{
  "n_layer": 11,
  "d_model": 256,
  "n_experts": 48,
  "experts_per_token": 2,
  "d_expert": 192,
  "d_shared_expert": 0,
  "activation": "swiglu",
  "moe_layers": [3, 4, 5, 6, 7, 8, 9, 10],
  "router_score": "softmax",
  "normalize_top_k": false,
  "routed_scale": 1.0,
  "balance_loss": 0.0118,
  "balance_bias": false,
  "router_z_loss": 0.0001,
  "init_std_router": 0.035,
  "lr_router": 0.00118,
  "vocab_size": 2048,
  "norm": "rmsnorm",
  "norm_eps": 1e-06,
  "tie_embeddings": false,
  "optimizer": "muon_variant",
  "lr": 0.0127,
  "beta1": 0.93,
  "batch_tokens": 131072,
  "seq_len": 512,
  "train_tokens": 769000000,
  "steps": 5868,
  "dataset": "wikipedia_en"
}
Below are experts of layer 8 (counted from 0) of a mixture-of-experts language model. Rows are named router (the router's row for the expert), down (a neuron's output weights, with its number) and show model dimensions 0-255. Each number is 128 + 32 x the weight over its row's rms, rounded and kept within 0 to 255.
After each expert's rows: "comes before" lists some tokens at least twice as common just after its tokens as in all text. This comes from a sample of Wikipedia text that the model never trained on. Tokens count by the router's weight.

# expert 23
router [145 132 100 102 138 154 102 142 119 106 148 113 152 133  69 123 107  92  85  87  63  98 121 103 147 122 121 133 156 152 129 162  65 149 112 115 149 109 157 159  97 129 107 137 173 170 139 115 149 136  85 174 114 117 116 166 106 113  79 178 146 138  63 130 144  86  87  77 108  97 157 145 141 154 118  94 103  93 129 183 151 134 137 109  96  82 142  88 144  98 173 170  54 182 132 108 195 162  97 146  91  98 159 143 139 113 104 141 135  76  76 156 114  95 146 124  97 121 128 122 119  77  51 142 159 108 135 183  52 122  69  80 151 189 127 129  58 146 137  54  99  99 160 104 171 132  70 107 147 117 156 127 195 164 151 121 165 109 160  98 126 133 110 141 132 110 134 159 126 137 121 132  99  86 112  99  97  99  45  82 138  71  76 131 131  94 108 125 162 107 134 147 110  87 163  90 118 169 129 127 139  59 160 134 130 118 148 180 175  79 165 200  95  98 122 120 110 129  92 151 140 125 102 131 133 109 195 109  92 117 213 168 154  72 147 137 125 166 124  89 175 164 115 147  86 119 129 125 111 149  87 124  85 174 134 112]
down0 [ 77 135  83 209 139 120 132  65 113 169 143 138 133 129 149 158 161 167  88 144 126 112  97 101  92 114  93 126 153  81 165 151 102 143 172 199 114 142 138 116 165  83 100  61  93  83 144 108 145  96 111 117 122 109  47 148 143 100 115 134 180  67 181 128 156 163 189 138 140 130 126 122 112 131 173 145 120 132 121 111 118 151  84 154 112  99 111 118 124 176  57  97 126 139 121 118 186  94 155  91 155 143 184 136  99 106 111 122 116 126 162 130 163 110 148  75 129 187 124 142 143  68 108 146  89  98  64 180 137 137 130 153 180 147  92 237 163 131  96  96 165  67 131 166 110 137 131  91 117 137 150 157 171 147 118 149 143 166 160 183 155 117 114 120 144 126 138 121 113 174  75  86 135 106 105 141 128 145 138 109 157 139 167 132 106 155  86 155 111  44  63 153 102 136 104 139  95  98 120 102 192 171 100 139 114 166 111 139  92 141 135 148 161 160 139 146 128  81  82 102  66 164 121 156 180 114 144 177 132 144 116  63 133 155 115 147 102 101 133 122  75  84 139 146  77 169 121 107  95 108  95 146 173 200 141  89]
comes before: " ", " be", " re", " first", "cc", " f"

# expert 42
router [143 133 116  91 164 184  87 202 104  85 144  77  79 115  77 147  95 109  94 145  94  89  92  77 132 178 126 183  98 197 168 162 124 120 119 132 154 159 136 187 141 134 117 164 145 177 141  73 137 141 123 151 104 137  88 178 132 118 116 184 127 134  80 157 151 134 158 180 119 109 150 104  58 189  87 134  83 100 191 132 163 147 211  63 115 132 112 125 178 142 186 111  96 141 124 145 171 162 132  96 128 108 115 173 154 132 144 113 164 128  78 146 150 106 201 105 129 151 144 131 103  83  99  74 137 143  89 154  66 194  94 118 181 193 145  95 117  88 118 124  91  98 190 115 170 146  88 118 132 110 131 148 100 156 154 154 170 129 110 108 172 126 127 108 124 121 141 171 178 154  75 156 153 118  61  90 113  92 120 129 192 118 130 122 141 123 114  52 130 138 174 115  73 127 182 140 126 124 114  94 115 100 133 133  95 160 103 151 166 101 123 132 100 137 124 166 112 114  68 150 125 134 166 132 108 150 166 107 109  83 132 164 126 113 147  97 135 129 171 140 202 184 125 152 121 185 121 106  92 113 131 115  86 131 143 120]
down0 [147 108 155 106 163 113 142 105 103  93  93 135 136 140  97 182 150 129 131 112 127 149 168 144 106 164 115 120 143 155  99 144 109 108 140 117 117 172 167 103 196 165  80  85 115 160 125 138 127 116 122 160 163 135 102 116 118  62 111  74 107 135 155 179 101 115 193 136 147 162 103 108 119  67 128  88 132 128 147 101 129 187 160 115 118 137 118 139 160 126  86  83 185 129 125 125 148 113 106  86 105  87 179 143 127 150 134  62 170 100 162 133 141 155 149  73 152 160 137 117 115  88 151 139 160 137  98 119  96 154 180  97 126 203 128 135 112 180 142 137 133 141 207 166 137 134 166 179 129 139 120  81 100  59 163 144 154 133 107  48 126 184 119 176  98 161 150 141  93 167 150 134 112 137 139 124  94  77 141 140 115  97 115  96 168 124 108 193  73  75 164 135  99 108 133  76 176 134 134 154 142 127 132 152 190 106  74  93 121 143 129 118 113 190 231  89 107 110  97 116  98 140 170 143  89 149 124 129  83 158 150 111 136 121 105  89 132  88 167 180 206 117 131  91 139 188  94 188 160 193 109 109  99 184 131 205]
comes before: " ", " a", " re", " in", " as", " been"

# expert 11
router [161 104 140  87 128 160 139 138 150  98 107  80 119 109  88 141 107 120  93  72 106 153  98  97 121 167 113 131 144 197 208 162  75 130 134 132 133 200 104 160 166 116 158 123 170 135  93 105 134 106  98 178 131  76 107 122  66 104 123 114 137 118 168 167 127 100 119 140 101  87 134  44 151 126  88 107  50  79 162 184 199 114 148 101 167 113  96 121 167 145 135 147 128 119 151 148 121 168 119 100  75  97 179  98 145 160 150  38 145  85 127 163 125  67 134  80 158 176 163 159 167 120  63 107 149 160 115 103  90 177 107 139 172 172 145 164  80 113 141  76  98 152 148 136 147 120  89 104  90 108 154 109 158 162 147 166 116  95 120  99 153 149  89 127 115 127 101 125 126 147 115 156  92  54 117 120 100  97  93 133 128  82 128 145 118 122 112  75 178 162 152 116  61  92 143 117 119 129 170  57 162  84 115 125 130 122 121 164 139 117 164 150 142 105 102 130  77 117 126 157  97  79 122 151  42  62 152 152  83  70 117  92 173 125 148 125 148 138 162 101 138 133 136 149  67 142 118 130 114 164 113  76 128 125 165 139]
down0 [163 137 150 138 111 151 117  69 184 208 146  69 107 151 112 159 126 165 141  90 176  66 133 142  74  98 185 111 170 137 178 145 105  92  84 145 100  99 144 149  87 160 108  77 125  58 185 110 125 187 146 142 133 104  42 101 156 139 164 167  85  84 144 137 113 107 106 133 172  86 143 137 116 145 133 130 132 101  88 157 160 174 156 179 140 134 162 137  97 113 105 105  88 108 139 120 121 103 129 106 149 109 140 129 160 175 124  40 126 151 130 116 117 197 144 103 156 184 163 124 126 115 209 165  59 108 148 134 107 128 118 144 111 136 122 168 160 174 147 159 104 113 141 158 146 169 112 137 134 102 139 146 135 150 157 119 105 137 174 111 136 124 106 119 149  76 194  71 134 100 130 142  90 148 173 102 136 142 147 149 120  97 112 164 145 181  58 138 145 160 174 166 146 100 120 113 142 131 129 112 128  74 117 161 137 145  92 140  52 178 116 161 161  62  75  92 161 118 168  84 144 129 160 146 154 123 106 125 121 197 119 191 125  76 144  81 173 113  96 119 153 137 141 106 173 111 176  81  82 128 111 109 182  96 116 151]
comes before: "\n", " |", " is", ")", " (", ":"

# expert 40
router [174 124 102 101 196 156 133 132 147 103 117 112 126 137 131 124  99  68 121 131 106 137 140 116 125 128 132 168 149 131 143 125  88  97  99 171 177 144 168 214 154 126 104 166 162 105 134 143 168 118 108 167 126 141  70  96  55  92  96 155 142 123 132 105 197 149 130 124 117  94 128 131  63 124 142 143 140  94 201 147 164 130 129 100 124 105  90 133 187 105 117 174 108 145 117 137 147 147 114 129  84 102 182 139 160  68 137 127 116  65 134 157 127 125 149 113 114 183 109 179  86  90 160 107 111 178 133 136 106 125  75 129 195 172 125 100  85 136  77  75  82 136 188 127 153 145  66 144 100  60 164 148 200 150 169 139 139 110 117  94 153  99 147 135 134 181 120 149 171  94  96 137 118  96 123 134  84  67 123 100 128  78 110 136 123 167 156 115 185 186 169 101  98  74 139  99 100 103 172 114 112 142 104 144 160 138 171 143 138  73 142 153  91 113 175 160 158  74 153 185  80 140  75  80  79 113 134 117 101  80 170 133 127  97 158  66 168 116 185 108 167 128 167 169 101 146 135 156 117 162 103 115  83 168 148  97]
down0 [142  85 123 107 109 128 143 176 227 138 143 149 131 130 139 161 108 153 127 194 170 114 136 163 123 151 169 127  88 122 113 114 178 151 146 134 134 132 106 126  93 162 133 189  68  91 161 165 137 138 136 136 116 160 169 144 118 178 101 108 154 128 125  98  90 129 148 153 132 145 101 101  96 105 115  90 100  88 122  86 180 123 137  81 161  89 103  89 136  73  82 168 122 168 134 143 158 119 100  87  47 110 145 114 128 105 102 173 146 146  67 136 137 132 158 165 163 187 172  95 147 147  62  88 195 112 153 100 132  89 111 183 121 124  54 172 119 116 171 196 163  67 142 139 168 119 109 167 122 120  89 161 116 110 153 133 190 159 116 149  91 155 124  69 160 124 159 176 126 144  81 137 138 110  92 138 169 114 180 169 104 127  91 131  99 102  89 102 155 146 149  71  97 123 113 134 101 205  76 148 121 132  86 120 150 114  67 200 114 104 106  94 124 117 155 146 152  97  79 123  84 178 195 180 113  78 138 159 153  79 120  74 161 119 160 161 151 104 124 167  89 137 111 147 152 102 150 142  85 117 139 106  90 106 114 137]
comes before: "ed", " the", " to", " a", "ing", " that"

# expert 5
router [177 150  91 152 106 153  96 154 143 117 135 110 125 154  56 108 105 103 135 138 102  73 157 121 149 122 182 136 128 141 134 136  78 140 149 120 183 161 150 143 173 118  78 178 173 177 104 112 146 111  77 154 146 108  60 175 142 145 102 149 179 175 114 136 120 130  93 112 162  67 179  72  89 150  63  85  83  82 158 168 189 124 108  84 118  85  72 128 192 101 158 162 122  97 105 155 123 148 128 103  77 112 162 149 205 128 122 146 165 116 105 156 148  85 124 117 114 101 149 111 153  84  75 125 116 101 130 104  85 169  91  93 162 138 161  60 138  76 125  77  63 103 182 176 128 145 129 165 139  81 130 126 131 115 146 141 150 104 148  92 135 127 131 113 128 163  60 134 125 161 128 144 100  71  98 107 134 110 115  98 149  91 114 158 135 100 102 116 143 211 153  86 105  85 143 139 102  44 180 138 134 105  85  82 154 135 131 149 188  89 126 177 108 105 135 127 126 133 113 190 164  82 101 149  96  92 172 124 123 156 127 155 150  81 185 122 152 114 153 144 145 133 171 117 149 177 101 135  72 134 167 139  80 126 138 131]
down0 [163 121 158  55 145  97 125 138 138 125 130 182 131 107 144 123 149 161 167  79 161 133 100 150 132 121 120  80 115  91 133 125 130 187  90 128 146  88 164 120 104 123  14 121 164 134 117 106 100 159 144 143 126 142 113  98 183 169 148 138 142  95 104 140 199 127 147 171 101  73  83  96 138 151 120  61 141 178 102 114 127 151  95 112 139 116  93 111 137 177 124 105 114 106 128  91 165 113  89 113 137  72 177 138 206  55 189 140 155 203  78 168 125 106 136 124 115 131 110 157 147 112 136  59 102  96 118  83 132 128 111 118 147  99 133 144 110  94 119 142 146 129 171 125 143 132  43  92  69 119 119 124 109 111 163  97 163 138 121 113 191  82 121 129 155  93 124 148 127 156  94 152 104 157 182 115 106 131 217  90 136 137 132 146 157  66  80 115 136 140 114  60 101 132 110 101 140 126  90 126 113 123  94 168 144 125 157 104 117  65  97 187 115  91  99 139 122  93 125 133 131 114 126  78 197 113 148 117 118  93 133  91 132 194 101 108 206  95 167  64 173 108  84 143  93 106  94  97  63 139 160  89 124 142 134 128]
comes before: ".", ",", " of", " in", " and", " for"

# expert 19
router [144 139  98 119 161 207 124 132 191 157 143  91 148 134 103  81 114 156  76 112 116 103 138 125 174 134 155 118 135 178 189 167 133 157 150 159 161 163 148 131 140  93 127 108 128  96 111 123 114 122  80 148 107  88 127 129 127 126  75 130 118 118 120 120 153 128 110 115  90 141 163 113 132 168 108 129  64  95 184 185 124 115 207  92 162 128 144  86 116 108 172 145  83 142 120 115 140 115  83 122  56  65  99  98 155 133  73 110 161 115 100 165 149  81 126 118 151 142 111 149 155  72 111 128 150 117 140 130  65 167 110  93 160 155 113 168  72 104 142 101 134 140 145 116 165 176  74 100 151 127 123 103 115 129 135 163 131 127 121 100 157 186  60 145 134 127  41 172 113 133 148 116  83 133  81  87 130  98 145 102 141 120  83 187  69 130 140  91 211 172 129 117 111  74 106  51  83 111 130 131 126 120 164 180 127  95 136 179 204 144 147 150 114  93  69  91 121 136 117 143  60 106  92 143  53  78 173 108 126 130 111 152 159 154 152 117 134 164 124 173 177  97 163 127  55 156 103 144 126 162 117  75 141 123 156  99]
down0 [ 87 148 127 159 166 147 102 100 149 149 147 118 156 100 133 104 156 163 159 114 184 166 130  68 133 125  74 157 129 141 121 132 125 149 124  88 161 128 137  88 143 161 133 146  79 119 176 146  97 102  96 158  91 121  64  98 150 109  89 138 160 181  80  96 127 144 149  93 116 133 120 167 151 148  54 160 119 140 167 100 126  53 186 142 160 121 142 152 126  90 135 119  80 102  81 156 123 111  90 147 167  85 128  77  96 139  82 134 120  74 138  97 111 111 152 167  88  77 151 116 162 115 196 132 126  90 176 138  87 176 163  93 108 129 156  96 151 119 114  64  78 143 142 120 148 156 121 123 151  27 138 128  95 119 111  88 155  95 108 106 160 132  91 105 150 129 101  97  95  44 180 131  64 157 106 139 102 107 117 158 203 189  44  91 104 142 169 186 188 143 119 107 143  92 124 127 113 145 157 108 142 104 107 127 148 120 161 130 168 181  68 112 101 102 117 134 173 182  86 142 127 124 106 153 140 137 113 105 121 110 149 123  67  78 134  85  69 102  76 119 109 114 142  97 106  52 131 113  94 114 148 154 115  75 145 137]
comes before: " |", " (", ",", "\n", "x", "w"

# expert 26
router [148 100  79 145 166  86 142 138 150  97 103  67 108 153  71 152  90  73 148  92 123 130 101 114 170 169 148 170 137 132 185 123  81 146 116 144 194 176 172 141 160 118 101 176 168 111 125 111 110 183  84 141 187 146  88  89  95  85 167 141 137 148  97 111 236 137 121 101 132 115 135 119 122 186  77 122 147  87 148 141 126 150 153  80 127 111  91 176 158 120  94 136 123 154 139 133 153 170 129  86  76 113 181  96 166  72 129  80 160  91 109 144 129  95 119 140 156 177 112 173 179  99  67 151 168 117 163 129 117 167 103 116 172 129 124 110  92  84  47 109  67 131 175 136 126 178 116 153 132 127 157 162 175 128 119 143 161 112 103  95 155 139 128 121 122 125 112 123 148 129 119 112 127  79  88 171  71  89 151  93 131 139 122 148 129 139 111  96 153 145 147 127 110  75 112  71  71 139 154  86 115  62 123 168  91  73 159  96 199 100 146 142 119 126 135 181 119 134 108 158 136 178  80 131  85 167 116  53 107 114 134 164 168 117 167 120 155 166 161 130 145  97 133 103 127 184 147 138  99 152  82 101  96 130 179 144]
down0 [ 74 138 144 125 117 176 137 105 119 142 103  78 117 196  92 157 111 138 130 156 141 135  93 168 158 180  95 160 139 141 138 155 110 131 150 174 189 107 134 123  90 133 138 109 167  95  74  68 106  66 171 117 116 159  89 192 116 161 177 150 107 135  86 149 147 117 133 146  91 147 118 119 124 111 109 110 101 138  87 133 161 208 143 139 119 126 158 111 100 138 139 140 147  97 158 165 141 140 136 114  89 109 143 139 127 111  96 173 154 175 196 156 131 127 150 156 146  94  92 193 137 135 180 174 128 124 170 118 104  94  96 173 178 159 110 163 111 148  78 152 112 130 125  68 146 109 113 109 138 122 110 177 135 122 141 105 119 132 140  93 193 130  92 140 104 125 149 132 231 145 180  94 124 115 106 135 153  86 131 139 173 120 168 120 152 132 115  83 192 129 107 115 167 153 203 176 103 136  75 116 183 145 119  98 181 137 117  91 142 126 186 137  94 140 122 143 180 115 119 109 119 200 201 144  89 152  50 105 140 129 104 113  72  80 148 162  98 104 105  41 133 138 116 133  96 147 161 151 127 143 148 156 179 147 230 163]
comes before: "s", "ide", ":", "er", "ion", "ur"

# expert 38
router [154 108  81 113 159 141  84 150 181  81 101 146 145 123 109  85 157  85  93 115  51 102 114 152 168 129 166 134 112 109 128 168 135 188  69 168 119 134 158 120 128 147 114 118 179 110 136  86 114 111 143 139 105 133  50 149 124  99 128 142 132 182 102  97 133  91 134 115  49 115 140  86 120 140  99  81  85 106 162 127 152  84 103  70  68  82  96 152 147 156 123 123 120 150 102 142 181 128  75 108 113  85 117 106 136  94 110 105 160  46  58 164  98  86 180 118 112 134 100 165 118 137  85  67  91  97  84 151 110  99 102 130 118 176 133 164  76 138 103  79 134 115 178 157 151 142  96 163 113  51 146 161 191 123 154 130 121 113 159 122 182 105 150  84 142 143 142 151 157 154  91  87 120 107  93 116 108  51  94 143 148 121 134 143  66 167 102 106 166 137 133 137 129 124 142 131 100 179 134 103 164 109 103 122 131  94 123  94 191 157 192 172 109  85 112 155  89  89 117 132 155 134 156  84 128 127 160  77 102  82 167 162 189 120 121 170 168 151 112 107  83 154 126 120 133 174 123 165  90 108  67 115  64 119 118 141]
down0 [131 125 106 127  49 116 126 167 168 116  94 121 158 128 123  88  99 138 129 123 112  99 173 165 148 194  56 148  98 139 144 216  90 173 140  78 105 153 161 124 131 156 137 160 181 245 127  72 118 160  77 182 126  71 149  99 113  75 100 163 192  75 104 113 111 128 104  99 104 132 158 183 108 146 149 111  84 111 101 116 161 128 161 136 197 129 156  97 177  81 101 144 133 131 126 127 174 127 122 146 160 142 115 138 125 153 162 110 112 141 135 128 152 191 156  87 145 137 104 120  83 106 156 106 108 167 139 186 104 139  84 115 137 144 128 159 110  40 148 150 143  84  96  84 115 116 121 142 159 124 142 115 133 144 158 136 150 128 139 138 116 184 134 113  97 115 113  76 120  91 117 174 104 122 140 130  93 139 119 156 147 163 163 145 126 112 151  77 145 124 113 119  70  65 158  68 192 110 188 131  98 120 128  98 171 127 114 108 136 115  67 190 121 163 145 153  87 132 180 134 106  98 143 134  59 159 167 121 148  64 140 119  98 146 165 104 111 103 122 115 114 182 161 103 119 123 138 161 174 141 101  80 129  33 130 148]
comes before: "ri", "or", "ing", "ow", "y", "il"

# expert 15
router [151  93 132 107 129 181  87  80 177 160 137 141 159 108 107 141 116 110  82  99 136 141 114  95 169 125 193  97 118 130 152 153 128 171 105 118 164 238 108 147 176  87 140 118 117 119 106 155 135  98 118 144 108 115  97 145 106 130 150 198 165 148 102  90 182 114 107 139  85 122 162 121 118 203  66 101 146 129 166 152 138 134 143 100 169  86 138 106 126 143 195 153  78 122  95 151 121 180  94 110  62  80  80 145 153  99 112 134 150  83  91 139 125  86 149 133 170 120  92 189 157  80 108 124 152 125 103 118  88 165 129 133 146 122 194 110 143  60 126  70 119 108 166 156 101 157  90  99 110 133 132 129 110 161 137 120 154 136 122  48 123 179  97 106 100 135  30 146  90 123 111 156  89 146  84 107 130  81 112 137 104 118  84 163  98 147 100 140 176 130 143 130  82  66 140  60  50  72 139 131 164 109 108 164 110 103 162 115 135 116 170 147 103 120 113 118 116  62 115 121  53 135  78  98 106  91 193 102 131  75 152 156 168 117 148 136 126 124 150 110 176 119 119 162 106 142  96 136 106 157 128 138 114  98 171 102]
down0 [137 142 113  68 134 123  85 147 166 197 178 167 185 147  78 125 195 130 156  92  96 143  70 133 130  97 145 178 178 132 147 102 111 122 113 107 158  84  94 121 160 145 137 167  67 111 108 150 151  85  52 143 137  90 187 164 159 162 112 142 169 131 156 135 173 156 168 153 145 115  70 119 110 163 148 150 117 118 127  51 175  98 101 145 172 110 169  75 167 125  55 101 134 115 126 131 201 120 161 180  86  94 125 119 129  86 154 186 102 128 117 126 153  78 103 159 146 115 108 167 123 123 151 151 125  84 138 196 153 166 119 138 124 160 168  98  83 120 163  81  93 104 129 154 101 133 127 158 159 104 127 109 136 161 126 101 174 121  89 121 106 145 120 151 155 177 104 135 212 127 127 107 167 142 186 210 142  92 192 155 104  84 132 177 169 134 143 204 111 101 106 142 152 141 146  97 135 187 119 159 111 132 125  93 123 142 110 117 154 147 126  79  88 142  64 119 158  95 118 114 107 174 134  69 132 120 106 119 151  98 178 178 155 139  78 148 109 147 112 180 125 100 110 108 144 158 105 131 176 109 103 143  98  96 107 115]
comes before: "-", "|", "=", "\n", "==", "==="

# expert 24
router [173 114 118 103 113  93  95 147 153 124 128 153 131 114 118 140  96  82 168 119 101  58 130  87 129 157 135 203 174 141 118 210  73 120  96 122 126 171 104 171 100 154 140 193 148 204  85  89 145 195 118 171 119 130  71 151 118 119  77 113 148 138  77 133 170  96  92 137 109  68 133  33  70 164  78 138  94  69 141 145 156 147 152 120  89 130 117  83 140 141 144 191 144 125  72 122 169 192  85  99 131 134 170 143  99  85  89 128 144 166 128 103 161 142 145 124  85 179 106 161 148 118 111 113 148 128 150 158 111 153 141 138 138 130 150  67 158 139 116 166 117 140 167  94 154 174 130  86 109 137 130 148 185 143 171 142 139 131 146 146 161 134 116  67 127 178 130 131 131 152  78 152  58 130 115 116  85  82 123 123 160  95 157 166 100 128 108 128 173 169 150  48 117 110 172 154 105 154 183  96 145 128 134 129 137 129 146 140 130 103 136 173 157 149 116 139 138 139 128 142 142 121  92  46  99  54 153  99  81 121 179 160 154  90 178  79 165 111 162 138 156 146 171 154 131 131  76 155 108 154 157 116 146 141 150  94]
down0 [137  89 138  65 127 202 179 149  82 119 105  56 112 101  98 131 165 139 137 108 118 173 106 106 138 118  90  89 111  96 212 126 143 106  79  84 108 121 109 121  65 143 108  94 157 123  81 125 146  77 158 188  96 144 105 158 119 178 183 126 129 140 109 180 162 118 119 113 145 187  39 119 108 162 145 117 164  92 148 102 140 116 102 114 154 135  93 119 107 126 167 166 172 174  85 117 106 105  92  83 108 154 124 134  87 126 135 100 112 142 213 172 165 102 175 180 155 126  90 117 140 117 114 190 129 129 154 103 114 132 140 172 106 157  96 130 150 172 155 168 114  90 116 171  88 127 133 134 101 140 117 132 155 130 185 149 157 152 135  73 151  96 144 132 129 118 101 103 126 158 137 128 125 101  89  60  85 188 106  63 181 154 137 113  77 136  62 150 130 131 126 183 172 158 115 151  79 145 142 189 128 153  67 121 155 112 121 102 133 139 128 117 118 100 202 194 108 136 121 167  90 141 138  95 138 110 140  99  95 160 147 136 129 127 138 198 131 112  88 110 193 119 186  93 186 101 146  94 133 110 129 108  59 137 108 129]
comes before: " the", " 19", " 18", "d", " a", " his"

# expert 27
router [216 102 134 100 135 111 127 169 164 135  90 110 110 133 142  90 103  90 129  86  71  98 144 106 175 151 114 183 158 119 177 173 135 116  80  96 137 176 130 171 165 105 123 158 169 189 104 133 139 180 117 196 141  84 106 150  85 149  59 132 187 130  97 144 147  89  70 116 123  89 106  73 116 141  97 131 148 107 157 165 173 122 160  81 128 118 118  81 176 161 118 152 143 140 112 152 187 141 108 122  93 106 149  81 163 103 106 126 129 151  94 138 177 144 120  83 126 212  98 121 111  86 135  97 130 127 153 181  73 174  55  73 159 140  89 125 116 122  82 100 110 145 167 104 155 120  87  97  74 108 133 162 159 167 174 154 147 102 131  90 132 153 119 121 132 154 126 146 152 170  81 164 128 117  89 129  97  76 132 123 158  65  95 168 102 150 109  76 181 172  92 103 101  93 193 103 112 136 151  73 146 108 136 174 111 133 118 147 166 112 188 160 119 108 112 132 102  90  78 155  62 148 107 114 118  72 155 143  87 119 136 126 118 100 182 104 150 162 150  95 157 162 150 152  76 140 116 132 117 156 124  99 129 157 181  99]
down0 [116 132 131 100 117  88 130 109 172 147 183  96 161 143  93 133 116 107 111  79 150  89 103  95 171 186 170 145 156 107 151 148  81 121 114 160 142 156 160 101 119 148 149 148 156 140 108  82 169  86 139  89 134 105  99  64  99 106 114  76 125 110 129 150 107 159 112  83  87 186 121 100  89 129  67 110 137 143  83 105 138 136 194 110 135 151 120 143 126 110 143 156 146 120   4 111 122 141 108 144 159 113 143 142 133  53 174 113 151 146 143 108  43 145 148 109  72 133 143 166  99 136  72 135 128 157 119 117 220 133 176 154 173 150 141  92 128 127 157 122  73 157 100 111 100 118 110 107 128  98 168  96  91 139  82  77 157 145 117  69 204 141 107 255 109 161  83  90 109 125 141 128 169  94  99 115 155 123 184 129 105 188  97 152  78 163 153 136  82 136 177 127 123 104 128 115 117 125 147 120  73 125 150  67 182  60 101  97 132 163 118 150 110 146 110 163 110 143 153  91 102 132  94 134 106 149 177 147 124 122 155 144 168 126 104 113 155 103 120 186 135 124 148 125 178 141 133 151  84 126  99 147 131 120 127  77]
comes before: " the", " a", " The", " his", " an", " her"

# expert 1
router [144 100 100 153 172 108 108 145 106  77 111 142 148 150 110  88 130  80 155  44 104 137 150 168 138 107 154 191 170 112 127 171  87 156  70 209 154 178 221 137 156  43  90 163 174 124 100 110 110 117 113 176 153 121  84 137 119  76 123 141 141 141  97 172 177  99 111  71  84 122 164 126 112 116 114  90 102  86 145  91 164 137 145 125 122 113 135  86 179 116 115 193 136 129  80 148 150 147 115  84 102  97 164 125 155 124  89 139 166  73 114  99 168  69 145 106 115 198 139 135 145 100 124  80 136 130 129 128 113 112 113 145 156 162 178 141  54  77 145 116 111 162 109 110 122 101 132  82 133  72 115 121 171 116 184 196 138 107 155 100 173 138 129 115 157 132 111 184 135 106 105 158  86 100 125 147  77 143  96  94 121 133 119 178 102 102  92 133 132 134 126 109 155 118 168  95 106  67 163 131 149  75 132 150  97 120 147 133 177  94 161 153 112 125 149 169 119  77 149 130 105 184 126 101  90  71 162 109 107 123 154 117 217 136 127 150 196 139 124 121 134 109 178 149 122 120 122 146  56 143  87 170 107 127 108 109]
down0 [160  87 127 132  90 140 174 175 102 131  92 140  90  57 120 111 150  77 101  83 102 172 145 129 149 204  83  96  46 179 114 145 147 142 142 131 203 114 113 122 124 119  92 179 129 139 167 123 144  89 182 128 116 151 113 131 100 116  79 181 137 119 167 116  92  93 129 155 153 149 153 126 128  91 129 141 160 137 146 122 134 103 169 162 151  71 135 147 143  97 120 178 147 132 136 114 134 101  89 135  91 159  56  94 102 115 103 156 133  19 148 161 154 112 202 138 145 114 171 124 139 183  98 120 132  85 142 101 153 186 103 160 122 145 139 115 131 154 171 100  95 108 153 137 102 141 135 186 135 110 160 164 165 109  67 116 120 165  51  48 132 127 151 121 131  96 139 169  89 105 100 137 131 124  88 130 119 116 136 141 172 107 102 129 112  61 127 102 100 146 134 134 123 122 157 128  72  91 180 137 168 102  93 150 154 119  97 155 148 190 151  80  94 143  91 141 141 108 123  98 143 159 125  92 115  76 153  23 155 134 108 157 138  94 127 140  89 104 113  91  68 168 172 147 104 106  81  62 145 158 157 147 129 149  87  84]
comes before: "ri", "la", "re", "it", "ro", "amp"

# expert 8
router [152  94 124  91 155 143  78 200 138 109 102  84  99 150 132 109 110 110 137 159 101  96 120 157 170 163 187 138 138  98 136 182  93 113  89 156 154 154 154 143 139 128  86 202 144 102 126 129 124 114 101 155 135  85  83 153  78 139 136 133 194 187 131 135 135 103 101 177 131  82 201 103 108 100  96 130  93  92 186 112 174 127 120  98  95 119  73 108 156 126 152 148 139 125  68 133 163 149 101 106  94  96 207  95 157 135 177  76 129 130 123 147 178 100 197  92 127 116 153 117 137 137 155 132 120 139 158 104  63 152 133  99 119 165 119  94 142 106 132  73 128 125 154 139 124 136 160 140 126  69 127 161 156 113 198 142  97 110 155 120 132 144  92  93 206 133  74 158 168 125 133 153  77 146 156  88  96  67 132  55 117  74 152 120  77 105 135 121 146 147 173  85  47 129 124 129 103  73 174 127 120 162  96 136 123 121 149 134 196  87 128 137 102  75 170 175  99 147 126 120 147 125  80  96  56 100 132 102  85  73 179 136 149 136 146  99 181 115 172 165 100 125 145 172 125 131 140 147  58 137 149 119 112 151 133 124]
down0 [149 175 119 115  21 141 118 134 103 136 157 119 115 105 164 122  68 186 158 140 198 150 153 171  82  91 115 127 142 115  63 120 131 193  81 170 130 119 103 118 111 144 119 144 181  79 111  84 130 142 141 167 125  95 194 194  74 183 167  94  81 123 148 145 151 114 120 143 115 110  83 192 115 137  79 134 101  94 145 162 135  98 132 146 112 157 151 138 125 166 149 124 120 175 113 138 159  77 111 123 175 152  89 112 120 125 121 115 120 130 138 140 127  78  50 166 107 125 124  97 189 130 146 151 143 168 149  97 151 162 117 143  92 143  86 175 123 154 129 131 140 123 140  84 115 129 110 163 139 123 144 184 114 202 169 160 100 148 112 147  44 135 153 143 161 109 161 150  87 144 126 107 101  72 125 184  98  75 101 169 165 117 189 148 204 145 200 120 121 121 155 182 148 163 134 163 113 155 103 152 118 130 163 119 132 215  97 126 179  95 123 126 195 115 147 191 150 133 152 193 122 143 194 151 100 121 115  78 106 147  84 118 154 186 137 133 132 153 189 126  99 145 141 130 160 149 118 144 119 126 139 136 134 121 125 132]
comes before: " of", "s", "ed", "ing", "ive", "al"